Weights of a small mixture-of-experts language model, trained from scratch on English Wikipedia.
Size: 8 layers, vocabulary 8192, 24.2M parameters.
Experts: 64 SwiGLU neurons an expert, 4 picks a token, a softmax router.
Training: a variant of Adam for the experts, 542M tokens, 8453 steps.
Below are experts of layer 2 (counted from 0) of a mixture-of-experts language model. Rows are named router (the router's row for the expert) and show model dimensions 192-255. Each number is 128 + 24 x the weight over its row's rms, rounded and kept within 0 to 255. Numbers have three digits each.
Before each expert's rows: "mostly gets" lists some tokens that are sent to it at least half of the time. This comes from a sample of Wikipedia text that the model never trained on.

# expert 7
mostly gets: " it", ".", "ian", " such", "\".", ")."
router:135109086109099110117104095123124118105120110138091125113162120131159181101154142154182093111119085106106134079170101073120110159143137114096166166144137145122110171123111087138163100116109138

# expert 21
mostly gets: "′", "″", "|---|---|", " Coordinates", " UTC", "|---|---|---|"
router:154154143106110141122102142062105113137125129133134158128148132106160137132099162138105116123098113126136135117093111129128168126127146171068088098106178175108144097132122087138100133105130131

# expert 24
mostly gets: " Co", " University", "ko", " Lo", " Mo", " Po"
router:131121115158118144161105152127106139108170162121121082148135111159077120124128147101144140120172135150121133166129122163134107161154142105119119132130102107152143160133139123105131150073161106

# expert 13
mostly gets: " be", "In", " W", " dis", " comp", "On"
router:118159142116161161079152121155091110119096102107107159159104163130137108168093110158129129185099133140154136079108111130150156143132078130166149146140128141139140110128132164112109116144099122

# expert 28
mostly gets: " \"", "\"", "D", "T", " I", "A"
router:158166112135141119128133141143114107138182129102102175145122117118105075136132072093108155166140132134119120116152144173154110102110139139130118127167141107118130152121119143161082159140185113

# expert 4
mostly gets: " time", " years", " year", " than", " well", " more"
router:161141115124146143132127114146146124102104156132146102061110115096134135115149160145111138167102141068103152160148152142092114115146142113156141139132098155140095102118154105147099087063075120

# expert 19
mostly gets: "=", "tic", " Film", " line", " record", "s"
router:125135153106139139138092144148091143159109170125121148109098147131118126133152120137140137181158160140165175086088151096157153092124177151100124084117160179160111159126131089109109106117124093

# expert 16
mostly gets: " Al", "Al", "É", "wind", "|---|", "wheel"
router:148141115129098141129156128090156119107119080106142158125154106102120108128158128105134114132166105118142098125149104107142130091123089133156158100111158092124145161140113172096123134126100131

# expert 9
mostly gets: " J", " August", " Ma", " Ha", " Z", " Ro"
router:103084138115148164143141096136109071087123117149129135145144132115116152098167126103108135090145132083139109128140143136092135155119123128105128148123102098149128111118169122149164111132134151

# expert 18
mostly gets: " \"", " p", " Me", " c", " pro", " dis"
router:132122155141119151142163162146128154170129130108125131108131093149119134161114151157117110156181124180112071136121134109111126082078155155159148153154086106156154111129097143135085136179127162

# expert 6
mostly gets: " from", " at", "'", " who", " New", " over"
router:088159109127135131166131100115136148107134140138140087110090140117133084141089106167123165111084107124108173166143148136116125164115128105156130128117118160126156149130153115083139134119128118

# expert 20
mostly gets: "s", " Man", " World", "gu", " League", "tic"
router:083138152119101121113130115104110140123127110082139090141089130156102106118115119122149121159119143101168147150144114133094145116152120135145124142174123143131111097089105117079137143149086113

# expert 0
mostly gets: " and", " with", ",", " to", " from", "),"
router:136094079119173145114160071142128152134106154171146117095163094169124085111125101098147146094156167101106125116133131110120117156152131099168154165182131120125079146143113129112119109125098130

# expert 3
mostly gets: " He", ").", " She", "\".", " States", " John"
router:131094100136083132120138115135132089121151089135102123128149119067149115146107177166109168082163096147131123158110146106133120168108131115194143166140133112124071098139133095152157160083175146

# expert 22
mostly gets: " |", ";", " —", ");", " –", "}"
router:136113167118143117090111169124141092178124132138092138122131164151139162116120085108082112137067100112109117097136147097130136128156139150118139129089138121099105138126086125124156139115192146

# expert 8
mostly gets: "\n", " Me", " Bo", " Vi", " Mo", " Sa"
router:146094190145134093120089133155109129116094166105155154117122137097121137144099111101088134148126135126157102111110137138107106108082184142110137144083137168138118148146136152123152133132160098

# expert 1
mostly gets: " S", " L", " D", " K", " F", "T"
router:177101119102157088138121144136137102109109100172110155171112150135082137160149125120131141146123137104127145122116141157116095154109121136104119136146136161111139122149133098125143128153121141

# expert 25
mostly gets: " film", " area", " used", " station", " life", " work"
router:115145097129152142155166103155178162113146086137139128132163144119149159094162101116122109149111166143095172093124092126098143122107109082109095106143090104135151117163145099163145118109106151

# expert 15
mostly gets: "er", "ing", "y", " con", "ers", "th"
router:157113182090118126091116134117113135116147169153130106124109114138160104098099162139154156140119122114156158100114112101114116099123144142147143099140152105135155098130099112152097156161132126

# expert 27
mostly gets: ":", " &", "ham", " sq", "h", "ps"
router:165128156113110097123101141085108121137140142158070137113132191102165146100075145154093140126096076159115113149136108138156141147121106148125133166131125133150139123098168104109105134117142105

# expert 17
mostly gets: "%", "°", "8", "9", " $", "″"
router:132149123184170157120149139134160145150099106120144127122124178132137142169135170133126113142075109125112132150127066166142135131130125169159121084111175106071139097122127118159143124095097110

# expert 14
mostly gets: " a", " that", " his", " an", " first", " her"
router:125132112184098096132150106097128100103140080149186162158109108154096134158134121141120143061083101122102096155166137158154143107101122102140129104122093086148165102135145112126125138120112093

# expert 29
mostly gets: " Sa", " Pa", " Li", " con", "ci", "ca"
router:118100090138174171151152128154128153112134163121142092137137110122095102148163139119157110123170145104179082152125121113127127076153113147139133133124134110141127080117078148139176154156145098

# expert 2
mostly gets: " by", " the", " with", " round", " against", " work"
router:093139152132159146122083093113131137117137135121118152163108154121156126081105087131098154143130134160114134095112109134118122153144111084113114138172150114105141145162155144124108119141115116

# expert 12
mostly gets: "o", " de", " he", "e", "to", " it"
router:077133121134096140146104146144131117122107164140156095136152066117132139142139160143172090144130128144152116122140118161142099131122144148106123141099101112126095138094127173158120112150138139

# expert 5
mostly gets: "}", "′", "_{", "^{", "°", "_"
router:162155155113118079143138154121154104142104112082100168102127164126089142140112123146110101142119114125153081112100155094125053136157157174123095079104155176104131120140141155121095110130142151

# expert 31
mostly gets: " of", " the", " St", " Mar", " most", " Sch"
router:119125154096150114150088123127075105170110108130134139144104168141140105129074120099097112112138100085156119123133163107092131093155142101110097079093106149183122147148136131121145127109118157

# expert 10
mostly gets: " after", " on", " not", " May", " was", " August"
router:083140083108107105139167112081117110146089110144083123116156116111150162069178087091131124138098153142107105109125115160142098152109132079100159139101120164129141113130130132109133126159124117

# expert 23
mostly gets: " f", "ment", "or", "tion", " war", "f"
router:159129133132148121096140117129143170133137115091119116102135092137120121107156109127126142148155151119100126126135084112124140104111072119137104119071119119080115159102084161139137118147127153

# expert 26
mostly gets: "ka", "ak", "da", "ko", "za", "ya"
router:156119107123117164091145121170131145135153155140113113139130153119122130149103131150124098122152134135134134162077183130162107133150126149116115143121149109101101147097136148073136135091118145

# expert 30
mostly gets: " was", " is", " are", " has", " and", "\""
router:154095132177098089135116145135153119134139171121162114140112120128139102146141099113160120123158132154104075127167159114137149121115121101149144119111148108088129127141118119171098131111126143

# expert 11
mostly gets: " re", " F", " Re", " De", "de", " S"
router:152152139120134112112079123129155154109117133141126130150131159190135131123140123094129090086104112155128162176159120113110157149164105194139128086107082129137134126079111154092113156180153130